{
  "d_expert": 64,
  "moe_layers": [1, 2, 3, 4, 5, 6, 7, 8, 9],
  "normalize_top_k": false,
  "routed_scale": 5.94,
  "balance_loss": 0.00221,
  "vocab_size": 3773,
  "tie_embeddings": false,
  "lr": 0.00402,
  "grad_clip": 2.0,
  "steps": 7512,
  "dataset": "wikipedia_en"
}
Below are experts of layer 2 (counted from 0) of a mixture-of-experts language model. Rows are named router (the router's row for the expert), up (a neuron's input weights, with its number) and show model dimensions 0-63. Each number is 50 + 10 x the weight over its row's rms, rounded and kept within 0 to 99.
After each expert's rows: a language model's description of what the expert responds to; "gets" lists some tokens that make up at least twice as much of what it gets as of all text. This comes from a sample of Wikipedia text that the model never trained on. Tokens count by the router's weight.

# expert 32
router:45 54 63 37 46 38 58 66 57 48 49 36 39 51 49 50 67 46 49 36 40 62 40 63 60 53 54 47 36 35 63 53 35 46 58 46 42 59 47 65 42 55 64 64 45 61 48 37 38 42 63 64 51 57 42 37 43 60 44 53 59 39 60 39
up0:27 48 40 52 64 58 39 57 58 48 54 48 54 35 38 63 43 48 44 51 55 38 42 39 47 56 63 27 48 35 54 54 47 67 41 57 41 60 39 30 50 33 52 56 69 46 67 53 61 50 65 58 61 56 29 38 41 59 49 51 50 43 55 53
up1:53 59 36 46 51 46 50 54 63 50 43 45 75 44 54 45 57 60 67 44 47 48 63 62 52 39 39 55 38 47 65 57 64 59 59 27 60 50 55 54 46 51 45 49 38 51 60 61 45 54 53 48 52 51 48 76 34 51 55 62 64 54 35 36
up2:61 49 46 65 50 50 57 56 46 42 41 32 64 56 55 44 53 53 42 49 52 62 38 24 52 51 29 46 65 49 47 47 65 60 41 37 48 62 45 40 40 45 36 55 45 28 49 77 43 47 52 44 72 20 32 54 61 51 56 37 53 47 45 38
up3:67 45 41 50 57 62 43 57 29 64 53 47 54 55 50 45 50 71 43 65 42 31 73 51 25 51 55 44 50 43 45 37 74 56 47 49 50 32 43 47 74 58 59 49 70 40 43 54 51 43 33 36 60 51 57 63 57 42 43 72 41 56 39 49
up4:61 45 47 47 58 47 53 52 47 44 62 40 59 55 48 36 42 55 62 57 46 31 51 45 65 42 68 63 45 60 46 48 49 43 43 29 46 41 48 50 51 51 48 46 40 56 39 74 68 57 54 53 53 46 39 52 45 47 63 55 63 46 55 32
up5:44 38 72 55 64 59 52 56 51 57 33 37 49 59 59 62 53 50 52 39 41 59 43 50 41 52 48 57 61 39 40 40 45 47 40 61 63 59 72 46 60 40 60 44 51 40 59 57 47 49 40 67 56 39 55 66 45 49 51 44 52 48 38 50
up6:45 40 40 47 40 51 40 40 31 43 34 64 61 53 63 46 56 43 46 35 54 33 34 48 56 47 35 42 57 38 51 50 49 43 44 32 59 53 43 46 64 49 43 71 47 43 46 47 57 41 51 50 42 65 43 65 56 39 53 41 44 61 48 51
up7:65 44 50 45 26 45 50 57 42 63 53 56 56 52 65 71 51 62 42 52 59 51 58 52 56 48 57 33 53 45 35 47 60 42 42 29 40 45 51 59 43 42 48 50 48 40 51 52 44 47 46 57 47 45 74 50 56 42 42 48 59 59 30 76
up8:51 64 63 65 55 46 34 51 56 53 45 42 61 49 56 45 60 45 57 46 38 49 52 38 49 51 54 44 64 59 43 62 50 50 48 63 61 65 50 37 51 52 60 54 45 44 55 50 72 68 54 40 68 46 65 56 50 51 58 61 61 53 47 59
up9:65 60 55 41 55 66 48 44 71 62 46 50 42 50 43 41 41 56 36 50 70 39 54 44 53 47 44 45 51 51 32 48 62 56 58 32 38 39 49 58 66 44 54 43 54 47 63 51 57 54 59 56 57 53 50 61 38 62 60 46 48 63 53 51
up10:60 48 52 45 56 50 51 42 60 35 67 38 63 60 32 49 44 50 45 65 45 30 48 41 58 35 55 32 53 74 54 49 53 50 44 55 38 38 60 48 49 42 57 61 26 46 57 50 42 52 39 37 45 43 51 65 49 57 62 59 54 48 38 54
What it handles: Clause boundaries and decimals
gets: "\"", "that ", "L", "en ", "ent", "which "

# expert 52
router:44 55 62 37 46 39 57 64 59 49 50 36 41 53 49 50 66 50 46 38 43 63 40 62 60 52 55 45 37 35 63 53 37 45 57 46 41 60 48 64 41 54 64 62 47 63 46 36 38 39 64 63 49 55 42 37 45 58 42 55 60 38 59 39
up0:48 56 50 53 39 53 50 63 50 48 53 41 55 60 59 53 36 49 50 51 40 48 62 54 51 43 38 47 53 54 38 41 57 45 49 62 44 47 31 29 48 43 45 33 56 44 60 62 52 48 17 57 35 41 47 52 42 37 53 36 58 35 44 61
up1:62 63 44 48 55 52 50 51 55 45 40 60 48 40 50 48 71 78 55 52 54 41 49 50 68 51 45 61 58 58 60 44 70 39 61 30 52 47 48 54 54 52 52 50 68 41 71 51 52 62 51 37 51 52 48 62 39 43 68 56 43 46 46 36
up2:35 52 51 48 51 50 58 51 52 38 51 33 41 66 67 47 45 37 51 38 73 43 61 70 52 55 69 65 39 65 26 60 55 42 47 60 38 50 49 40 55 40 38 60 46 29 59 57 60 54 30 53 46 20 23 45 57 30 51 53 66 47 46 50
up3:52 31 53 58 70 51 39 62 47 65 59 45 46 59 38 44 49 58 41 59 50 53 39 38 36 46 63 33 47 53 55 41 56 52 59 31 48 50 46 44 41 38 41 47 38 52 48 62 42 44 52 47 46 65 55 60 52 34 62 55 32 56 48 47
up4:54 52 42 33 53 51 45 47 49 48 57 45 45 49 68 39 55 52 51 50 45 33 60 57 61 48 52 65 56 46 46 68 49 35 51 51 60 47 51 44 43 41 34 51 38 59 26 59 57 76 39 30 57 35 47 47 48 53 43 37 50 41 60 50
up5:51 24 58 58 51 48 49 54 47 67 46 35 64 68 48 73 55 38 48 62 43 45 57 55 45 59 41 54 56 44 35 57 39 53 47 61 52 48 48 58 58 17 56 58 51 65 44 65 55 62 41 46 50 53 71 51 47 47 37 47 47 44 52 45
up6:38 41 53 48 57 44 40 46 52 54 42 68 40 57 64 57 44 49 53 53 71 50 48 67 58 52 42 54 42 44 43 41 64 48 56 49 37 56 44 66 49 48 51 68 48 51 48 39 38 55 71 52 62 51 58 54 57 60 60 64 20 48 52 57
up7:76 48 51 58 42 41 45 32 54 55 43 50 53 31 67 39 52 50 58 54 62 71 45 57 46 38 36 53 49 50 35 42 58 54 50 35 56 57 37 43 43 49 50 59 55 40 44 55 46 60 39 38 48 64 50 50 54 42 54 62 55 67 52 61
up8:53 68 64 67 43 66 28 56 70 60 50 51 49 54 49 48 53 59 48 41 35 42 58 45 45 44 64 32 67 66 36 75 46 58 54 56 44 52 61 52 60 67 55 38 54 44 63 52 37 71 47 50 46 41 60 52 53 55 47 54 61 58 41 35
up9:58 47 63 52 39 50 54 51 45 36 61 39 56 48 52 58 51 33 46 48 49 46 49 51 42 49 34 26 34 53 64 48 56 59 59 59 55 47 38 49 66 66 48 54 45 66 52 64 59 68 55 60 53 46 51 53 50 48 62 49 52 54 64 55
up10:65 70 46 53 48 49 50 40 62 42 49 45 68 48 28 41 66 66 43 53 42 49 41 48 62 35 73 33 52 57 39 37 50 42 39 34 51 50 67 51 58 57 47 40 55 44 60 56 61 66 47 34 56 43 63 58 40 53 40 46 58 62 59 58
What it handles: Suffixes and table separators
gets: "| ", "f", "of ", "-", "'", "\n"

# expert 2
router:47 54 64 37 47 38 58 65 59 48 48 35 42 53 50 51 66 49 46 36 42 64 41 62 61 52 53 45 38 35 60 56 37 45 57 44 42 59 46 65 38 56 65 63 45 60 48 39 38 41 64 63 49 59 44 38 44 59 43 55 61 38 62 38
up3:55 51 57 56 67 65 64 55 61 48 56 40 41 64 34 78 45 53 66 53 55 44 63 65 57 52 57 45 48 57 44 47 42 34 35 41 38 49 45 37 61 50 37 53 53 49 54 63 40 45 43 50 31 58 66 58 39 55 50 52 39 66 47 57
up4:60 51 35 49 44 48 49 56 59 56 62 61 49 50 53 49 41 42 61 42 47 28 49 59 38 42 62 70 54 46 37 48 35 44 47 53 46 49 35 53 48 49 43 45 53 64 54 58 62 69 43 70 46 63 32 35 48 50 62 66 52 54 60 73
up5:48 37 45 40 52 44 53 54 50 46 59 52 41 50 54 60 41 40 51 53 19 61 53 36 45 60 54 50 49 56 47 52 37 60 44 60 54 61 41 41 46 29 44 34 52 41 30 46 68 61 45 54 57 51 70 43 38 53 60 62 30 60 59 58
up6:45 34 38 57 41 61 39 50 54 47 49 56 47 44 51 64 67 37 49 43 44 54 35 42 54 38 42 51 33 48 45 52 44 55 52 34 48 64 52 63 58 60 60 70 39 55 50 26 55 52 55 36 50 50 48 49 42 65 67 46 46 66 59 48
up7:74 50 48 58 37 44 58 63 50 52 39 42 52 41 57 47 62 47 52 59 61 33 56 45 42 38 49 63 43 49 41 51 41 48 69 54 45 53 61 52 46 50 62 28 34 35 46 56 40 57 57 35 41 59 64 56 54 58 50 61 51 70 54 57
up8:63 52 39 55 64 67 45 46 52 46 36 51 67 23 47 53 55 39 40 53 37 44 41 48 60 39 39 48 73 78 18 52 41 53 69 76 44 53 41 35 43 60 57 41 62 54 52 41 58 52 44 49 48 51 58 55 49 53 65 59 56 48 48 49
up9:53 59 41 54 70 59 36 53 55 38 53 48 68 46 57 41 60 59 45 48 62 53 30 42 55 54 60 39 50 45 56 54 62 55 50 52 57 51 50 48 59 66 40 56 40 48 47 65 47 55 53 60 64 43 28 56 59 67 60 52 40 67 59 68
up10:44 48 31 49 37 60 59 35 45 57 55 43 39 65 38 53 51 44 55 56 44 51 39 55 55 43 58 40 48 66 67 51 41 66 52 51 54 55 44 46 36 51 38 70 51 39 45 49 55 72 23 50 46 50 46 54 42 56 44 35 45 44 52 51
up11:44 69 38 52 60 55 69 55 46 51 39 57 40 57 58 56 43 42 53 51 53 38 47 60 45 54 35 44 44 64 56 52 49 55 43 44 43 57 27 50 45 43 35 72 43 49 64 54 44 35 43 38 54 48 58 39 58 47 52 66 51 63 39 62
up12:45 39 51 42 63 32 38 49 47 41 50 57 47 56 54 45 41 50 61 33 60 60 48 51 50 44 37 51 47 65 58 53 50 52 35 50 66 47 27 55 47 64 41 55 36 39 53 36 35 67 60 34 35 51 51 69 73 48 55 29 47 61 48 39
up13:70 60 35 58 61 28 49 30 43 53 32 57 50 26 58 45 49 59 60 64 63 54 58 57 25 56 50 60 50 49 44 54 40 45 33 42 43 65 33 56 54 47 48 47 48 54 53 51 49 38 42 56 45 34 59 65 63 41 54 53 38 57 49 52
What it handles: Table cell separators
gets: "| ", "and ", "of ", "- ", "air", "ti"

# expert 60
router:46 56 64 37 47 38 59 64 58 48 51 35 39 53 49 51 66 50 47 33 41 62 42 62 63 51 53 45 39 36 63 55 37 47 57 47 40 59 46 66 41 54 64 63 43 63 50 37 38 39 64 63 50 57 41 38 43 59 45 55 59 38 61 38
up3:46 44 74 64 54 46 52 52 62 52 52 52 60 44 61 74 52 38 56 52 61 54 48 43 39 45 63 55 65 48 50 43 53 35 40 38 41 48 43 37 54 47 42 50 57 36 48 52 41 49 41 42 38 52 35 56 45 58 63 60 56 56 35 50
up4:62 47 34 52 58 37 63 57 50 49 53 19 54 48 44 50 60 35 48 64 47 40 49 51 52 72 59 69 71 45 48 42 54 41 66 31 39 44 49 52 55 50 45 60 27 29 53 55 45 49 39 48 57 54 46 49 53 61 50 58 66 64 52 46
up5:52 30 56 41 59 43 62 42 41 50 53 32 46 54 43 48 44 44 58 38 46 60 71 40 60 46 52 57 55 40 57 46 49 63 35 67 41 51 65 51 54 41 53 61 50 57 49 38 64 59 52 44 57 27 57 58 43 58 47 44 51 46 61 57
up6:29 34 63 46 44 39 48 26 35 52 27 52 63 48 58 38 61 43 59 52 55 58 36 59 37 45 53 63 50 42 45 33 54 45 40 49 46 74 44 62 39 52 54 59 42 36 70 49 64 52 49 41 47 62 54 54 57 61 49 61 47 61 56 45
up7:70 58 45 51 57 47 62 71 47 67 43 48 53 45 43 58 57 46 52 39 39 51 49 51 56 40 62 53 65 40 45 38 50 59 54 32 47 50 53 44 49 60 73 50 63 37 63 54 38 45 36 35 57 46 45 50 42 45 32 51 45 62 29 64
up8:47 66 66 68 59 54 39 42 53 45 46 52 63 54 30 45 49 60 55 62 50 57 51 47 40 64 60 51 59 64 29 67 49 56 53 62 61 43 40 41 71 74 59 52 25 43 57 63 47 54 40 41 55 53 52 43 55 37 36 44 51 60 49 51
up9:56 66 55 43 55 43 47 40 47 48 50 59 59 65 46 43 55 50 52 44 50 51 41 48 58 45 68 57 54 26 44 78 57 53 56 42 64 58 43 66 34 51 34 42 42 51 49 47 60 66 58 51 42 38 25 47 54 43 47 35 40 45 37 71
up10:56 42 41 53 45 37 57 42 46 25 43 40 55 57 48 51 40 59 62 64 65 42 51 39 61 50 50 55 42 59 57 49 57 60 42 51 56 50 62 50 36 64 54 50 48 66 58 45 51 62 57 58 52 65 56 44 48 38 45 46 49 46 60 36
up11:56 58 44 45 54 44 45 37 57 32 49 43 43 42 64 45 47 46 52 37 57 37 66 62 39 45 54 56 61 51 43 37 48 35 49 41 49 48 65 60 38 39 55 38 49 55 76 58 44 54 31 31 45 37 63 32 51 44 58 69 50 50 37 67
up12:50 47 49 51 54 53 47 48 52 45 50 53 42 67 47 62 60 52 59 45 48 68 36 51 55 55 63 62 48 54 57 29 49 38 47 45 55 69 46 56 54 63 39 40 50 43 50 61 41 53 45 38 46 32 42 60 49 58 81 40 56 66 48 56
up13:57 43 58 53 64 51 43 58 58 56 52 50 40 39 53 46 49 60 61 23 36 40 37 47 43 51 58 49 50 52 59 61 51 60 58 43 66 44 35 43 56 66 53 42 62 49 51 60 50 39 64 41 45 37 41 43 44 40 68 52 50 46 40 54
What it handles: Name-word continuations
gets: "e", "d", "H", "om", "n", "o "

# expert 58
router:47 55 63 38 49 37 62 64 61 48 51 35 41 52 50 52 66 49 47 38 42 62 39 66 62 52 54 46 37 34 63 51 35 45 59 46 41 59 46 66 42 54 62 64 46 62 47 37 39 42 65 62 49 57 42 38 41 57 43 55 61 37 62 39
up0:46 45 44 41 43 39 38 39 45 45 50 54 63 60 38 45 41 68 56 53 50 40 38 63 61 42 43 43 24 53 47 43 52 58 56 47 54 48 49 38 46 29 63 43 50 53 55 35 67 49 44 53 65 46 52 59 47 33 62 45 30 54 57 61
up1:51 39 49 47 41 53 39 73 62 54 33 55 65 59 57 54 52 47 58 62 48 39 58 53 49 22 36 50 69 49 38 34 61 52 74 43 46 61 43 55 47 50 76 58 85 61 46 44 49 66 52 52 50 53 53 53 50 44 44 47 56 35 37 51
up2:63 55 58 53 45 53 62 61 56 69 51 41 69 50 46 63 36 56 53 62 43 47 60 49 44 41 40 53 52 50 57 56 42 56 29 42 52 45 52 55 74 35 50 36 53 39 67 61 57 43 44 18 63 30 40 63 42 57 53 56 56 36 53 48
up3:36 52 64 54 47 52 42 44 52 45 43 46 63 44 70 28 40 43 51 63 45 64 64 51 48 28 61 57 55 45 46 42 45 35 52 45 59 42 63 52 50 63 28 57 56 44 59 64 64 71 43 36 52 48 54 43 37 52 50 56 62 69 24 62
up4:47 51 44 49 51 53 61 55 46 43 44 53 49 53 60 53 56 72 45 57 70 39 53 37 30 66 57 64 60 46 42 38 38 68 56 50 71 53 64 56 59 57 42 54 52 42 53 64 43 45 44 41 45 49 41 50 52 61 28 53 51 59 47 49
up5:37 42 68 45 60 49 51 59 56 61 67 40 61 49 67 69 57 43 49 43 42 42 48 39 61 53 42 49 50 47 39 37 52 76 46 78 69 40 39 51 59 22 51 52 51 44 42 33 68 49 42 49 65 50 39 46 51 59 50 43 44 63 48 51
up6:65 54 50 50 49 48 63 36 57 59 37 44 55 56 37 45 67 41 36 51 49 51 62 45 39 41 57 56 63 66 51 41 59 45 50 39 44 52 45 41 71 39 30 49 59 47 45 42 53 53 49 44 52 56 50 50 21 52 60 42 42 55 61 50
up7:70 37 41 54 36 52 63 55 61 40 31 70 55 66 81 59 52 35 55 53 43 61 53 45 53 38 41 53 53 63 46 42 58 48 57 35 37 31 55 49 41 49 50 47 61 46 49 54 52 49 46 32 59 67 63 64 47 38 69 57 54 58 46 69
up8:66 48 64 58 58 53 49 47 48 59 56 49 55 38 45 51 65 62 62 53 54 38 43 43 64 41 45 55 53 48 41 65 54 65 55 66 42 53 59 72 56 59 59 48 34 42 55 46 50 50 44 52 69 57 70 29 40 47 48 68 40 52 41 48
up9:51 55 48 46 47 53 58 47 43 61 41 59 63 52 36 41 55 43 41 52 53 46 56 63 38 38 36 38 53 46 55 59 62 47 39 40 55 51 39 52 60 51 29 46 69 48 54 48 59 68 53 44 60 41 44 66 53 60 54 50 52 46 41 53
up10:60 60 43 47 39 59 54 56 42 53 53 57 52 46 36 37 48 70 44 34 64 55 56 38 59 50 46 54 55 57 50 59 84 69 27 46 44 45 48 66 50 62 62 48 36 44 46 48 61 62 40 56 51 50 46 53 39 45 44 45 64 65 62 38
What it handles: Word-final letters and punctuation
gets: "a", "\n\n", "y ", "ing ", "e ", "c"

# expert 1
router:45 53 63 37 46 38 58 66 61 47 47 36 42 53 48 51 66 49 45 38 41 61 41 63 62 51 52 45 38 34 63 52 38 47 58 48 43 59 47 66 41 53 66 62 45 61 47 37 40 40 66 63 52 57 42 38 45 59 45 55 59 40 63 40
up0:46 52 40 64 60 54 56 30 65 53 59 53 71 49 58 49 53 48 42 43 43 40 35 69 38 71 50 64 51 42 38 43 43 59 50 69 46 33 48 30 57 46 48 53 41 46 58 49 69 44 33 69 39 54 48 58 30 49 58 54 46 51 59 46
up1:57 71 54 50 47 65 39 65 47 38 36 41 57 48 54 62 49 51 55 37 61 48 67 47 64 45 42 47 66 43 67 57 46 45 66 37 44 45 45 66 55 41 38 51 60 40 51 55 49 55 59 33 56 60 54 48 51 25 41 49 33 54 38 39
up2:52 47 65 46 59 43 40 60 25 42 53 56 47 57 59 33 57 27 60 45 64 54 54 47 38 60 47 43 56 62 52 45 79 56 35 48 48 54 43 48 42 40 50 55 46 36 60 56 42 54 45 28 72 53 56 42 49 44 53 66 75 57 46 41
up3:61 41 39 59 71 61 48 49 35 56 51 65 53 45 39 50 44 56 57 56 61 53 63 52 37 53 58 44 69 43 54 59 68 58 55 55 48 43 46 31 51 39 38 48 52 48 47 57 56 41 47 52 46 63 57 71 26 31 67 47 55 50 57 63
up4:51 59 46 52 47 70 33 41 48 58 31 48 37 52 59 31 50 43 47 57 65 50 50 29 43 68 52 84 55 63 30 43 56 36 38 62 47 49 58 49 45 45 41 66 39 58 39 68 63 68 39 69 50 38 59 48 51 42 49 51 48 60 45 31
up5:47 37 56 36 54 52 45 48 56 43 52 51 57 62 50 50 47 44 45 37 27 52 32 60 65 54 40 38 37 44 50 51 54 74 32 38 54 61 52 47 67 41 67 63 41 49 33 56 53 51 45 40 57 38 52 51 52 48 62 48 33 59 54 62
up6:55 47 38 36 43 50 49 33 55 49 38 61 55 66 64 30 66 53 56 52 53 39 46 58 67 42 42 59 28 36 45 56 47 30 38 40 55 63 40 43 66 54 36 75 64 54 35 50 47 57 40 39 53 71 51 66 59 61 43 24 37 43 60 48
up7:64 66 56 48 41 37 57 51 52 59 34 58 48 52 63 54 54 61 59 39 52 54 49 44 30 46 42 45 50 43 50 42 56 59 48 44 50 39 52 53 39 46 52 51 42 45 54 32 51 51 47 26 76 53 70 60 56 40 70 36 41 57 35 55
up8:59 36 52 81 67 76 29 38 60 50 53 58 62 56 29 57 41 57 44 47 55 48 48 47 68 62 47 50 63 50 52 55 50 39 52 69 58 44 63 39 53 47 66 47 58 40 54 60 50 69 57 44 43 48 63 58 59 40 52 64 55 47 60 49
up9:62 48 41 51 40 64 42 35 27 49 54 47 64 59 45 52 50 43 41 70 60 37 56 51 55 57 60 63 44 53 46 57 47 46 32 52 53 59 49 51 61 56 49 28 41 34 67 46 49 51 46 45 55 47 39 61 41 56 63 54 52 45 40 57
up10:56 60 53 45 35 63 54 56 51 38 52 34 66 70 37 57 49 44 43 50 59 44 49 44 63 41 34 46 44 59 40 52 54 63 51 43 52 48 49 32 47 55 47 50 37 34 43 33 47 50 40 55 47 49 52 48 41 53 34 60 60 66 57 50
What it handles: Commas and connectives
gets: ", ", "y", "W", "1 ", "ab", "ar"

# expert 48
router:57 66 41 60 45 43 58 58 75 46 53 55 52 72 42 54 58 68 36 53 34 71 53 42 50 60 48 61 43 64 66 58 60 27 40 67 42 56 32 51 59 53 47 57 38 68 33 57 46 30 47 61 50 37 61 38 57 54 52 60 46 46 60 42
up3:54 60 61 54 64 45 60 47 38 50 51 41 68 43 56 53 59 59 52 50 64 47 51 38 60 58 55 46 38 50 59 60 73 55 51 32 37 41 52 48 59 42 42 52 54 48 42 46 54 45 33 39 47 59 50 65 51 50 63 60 45 69 59 45
up4:57 50 38 64 48 45 58 48 40 47 49 49 59 61 40 41 74 51 66 60 63 44 57 49 58 66 35 72 53 48 41 41 47 36 66 57 46 49 52 55 65 38 58 46 40 48 57 64 68 41 27 53 53 45 34 49 47 62 39 63 47 41 57 44
up5:42 47 70 56 54 29 53 40 74 57 53 48 68 56 51 53 38 57 44 46 25 46 46 32 43 27 57 38 39 60 49 61 37 49 49 73 38 61 53 33 65 23 48 42 51 55 59 46 56 38 59 48 57 47 55 55 60 32 57 35 49 48 47 36
up6:47 42 47 48 49 41 37 48 62 46 27 56 53 55 55 58 46 30 20 64 63 48 50 64 53 62 47 60 57 65 46 37 50 47 36 65 40 52 42 45 46 57 44 55 61 40 22 51 55 39 64 65 51 57 65 50 47 64 52 45 42 52 50 71
up7:54 33 48 63 32 34 46 52 47 50 41 53 50 59 60 61 55 53 50 52 57 50 61 43 47 57 54 51 64 53 53 65 50 56 41 35 55 60 29 44 57 61 69 59 49 63 63 47 31 53 36 31 68 48 59 53 57 55 50 50 51 60 45 70
up8:49 63 50 54 62 70 62 63 53 36 53 40 50 57 40 50 55 49 36 53 62 50 46 59 45 68 73 50 55 66 50 57 39 53 54 36 48 51 49 42 67 66 39 51 42 45 62 52 48 45 30 47 48 55 48 42 57 51 44 73 38 47 47 43
up9:67 40 37 47 55 61 50 58 55 51 52 37 61 57 46 45 52 52 36 48 56 56 43 61 50 52 55 50 31 40 39 53 54 53 50 36 61 31 54 53 43 56 60 40 58 49 59 60 55 60 31 48 49 30 52 64 65 56 56 48 63 50 51 41
up10:76 46 25 54 50 62 49 32 59 51 63 49 53 55 36 36 52 55 48 53 63 50 62 59 46 49 56 44 53 57 46 45 57 61 52 52 45 44 39 50 55 58 45 50 54 46 58 56 46 63 42 39 53 26 33 56 48 52 47 48 40 56 56 49
up11:43 45 40 57 67 49 39 62 66 52 38 52 57 56 58 57 29 45 63 42 49 50 36 50 31 57 37 62 48 40 51 46 48 40 31 44 45 51 40 54 53 42 65 35 56 33 49 57 27 44 48 46 66 48 73 46 59 43 45 43 46 54 60 55
up12:53 38 46 47 61 39 46 42 34 43 52 50 54 62 48 50 48 49 49 53 41 70 56 72 51 46 44 43 43 60 63 47 42 43 53 58 61 50 61 40 46 45 26 66 56 42 39 38 47 48 53 32 29 35 57 51 46 45 61 46 62 63 44 61
up13:66 51 42 71 58 55 71 48 58 47 56 50 46 29 54 44 37 49 68 64 43 47 49 61 29 47 63 54 62 51 46 30 57 51 46 51 56 70 40 54 39 58 51 58 43 55 36 55 57 48 62 70 33 49 32 59 31 56 56 51 38 41 63 43
What it handles: Year prefixes
gets: "202", "201", "200", "194", "i", "ul"

# expert 29
router:54 59 49 44 53 50 58 52 78 36 55 44 42 42 46 44 45 57 55 57 45 63 45 52 46 62 50 64 39 56 49 47 45 35 32 65 43 55 30 48 61 49 47 67 29 74 41 49 39 37 55 57 35 40 54 42 48 44 53 65 42 32 65 51
up3:60 41 53 56 52 65 59 56 33 66 41 40 56 51 65 33 44 46 47 49 48 61 51 60 45 34 70 64 52 36 44 45 53 62 55 46 49 35 51 34 75 43 48 54 53 44 55 67 46 66 42 55 35 54 40 47 51 59 64 56 62 61 36 54
up4:39 39 39 41 34 45 62 48 34 47 61 44 52 65 65 44 50 63 49 68 57 48 45 50 36 39 40 58 42 41 41 46 57 51 60 52 45 46 49 48 59 43 59 56 52 61 40 65 62 45 49 51 56 42 40 60 40 48 71 43 54 43 57 53
up5:48 47 52 44 54 42 60 61 62 57 57 55 60 66 61 57 53 61 50 53 31 43 52 30 45 39 58 47 33 60 51 61 51 49 39 63 65 42 50 49 40 27 37 53 44 58 41 50 59 59 57 45 53 41 58 41 49 28 37 55 44 53 53 49
up6:44 47 50 33 47 49 43 54 52 51 61 62 51 49 61 32 60 41 59 50 50 46 53 53 52 47 45 34 70 41 48 50 47 42 52 47 51 50 52 52 66 39 22 52 37 53 64 44 50 34 59 35 39 61 42 24 29 46 56 48 46 33 55 68
up7:43 42 49 50 41 41 58 61 50 52 44 45 59 50 54 50 56 40 65 52 28 48 29 51 46 52 30 30 56 52 40 48 65 68 42 49 48 39 36 44 44 55 44 41 55 60 61 51 57 62 45 59 58 43 40 45 61 40 56 62 55 46 42 59
up8:53 34 50 62 53 68 47 40 50 40 29 33 44 54 53 55 58 57 45 52 41 40 37 56 41 59 37 45 41 62 32 51 47 51 65 60 35 51 44 56 58 54 55 46 46 37 50 67 50 60 38 53 54 59 53 50 60 58 53 65 58 54 38 46
up9:72 56 35 44 38 58 38 64 29 49 47 57 54 61 43 59 58 63 45 41 39 36 39 55 57 42 55 40 41 40 44 50 42 52 41 34 53 39 52 57 55 49 43 48 59 57 38 61 57 47 41 53 46 44 71 66 53 64 58 39 33 48 36 48
up10:57 47 42 54 44 58 50 36 51 54 47 34 56 62 32 62 60 40 45 39 53 40 57 70 61 56 57 58 48 81 54 62 48 55 45 46 51 36 35 41 69 54 44 58 51 25 59 36 51 57 28 42 55 31 69 50 45 67 46 57 45 50 52 30
up11:48 63 31 51 68 57 38 48 49 44 34 50 62 49 35 62 44 44 44 45 50 50 39 60 48 53 73 53 54 73 49 51 48 55 57 47 59 44 36 56 60 37 50 59 39 41 45 74 68 45 45 36 46 46 61 52 40 42 52 52 27 28 50 50
up12:50 48 52 52 41 44 42 31 35 36 45 76 46 52 61 40 46 48 60 48 48 56 53 53 55 49 42 55 35 52 71 53 53 65 53 40 51 57 36 48 51 46 59 56 43 48 46 42 46 64 55 40 38 47 37 55 57 54 67 35 60 57 45 59
up13:55 48 50 51 45 48 51 38 46 47 55 49 60 30 46 43 56 51 67 29 45 56 57 52 47 47 58 54 70 54 42 45 62 71 64 49 64 50 43 48 54 63 53 53 48 41 40 59 45 41 63 54 63 52 38 49 40 47 53 47 47 40 69 51
What it handles: Year-number prefixes
gets: "201", "200", "202", "199", "| ", "198"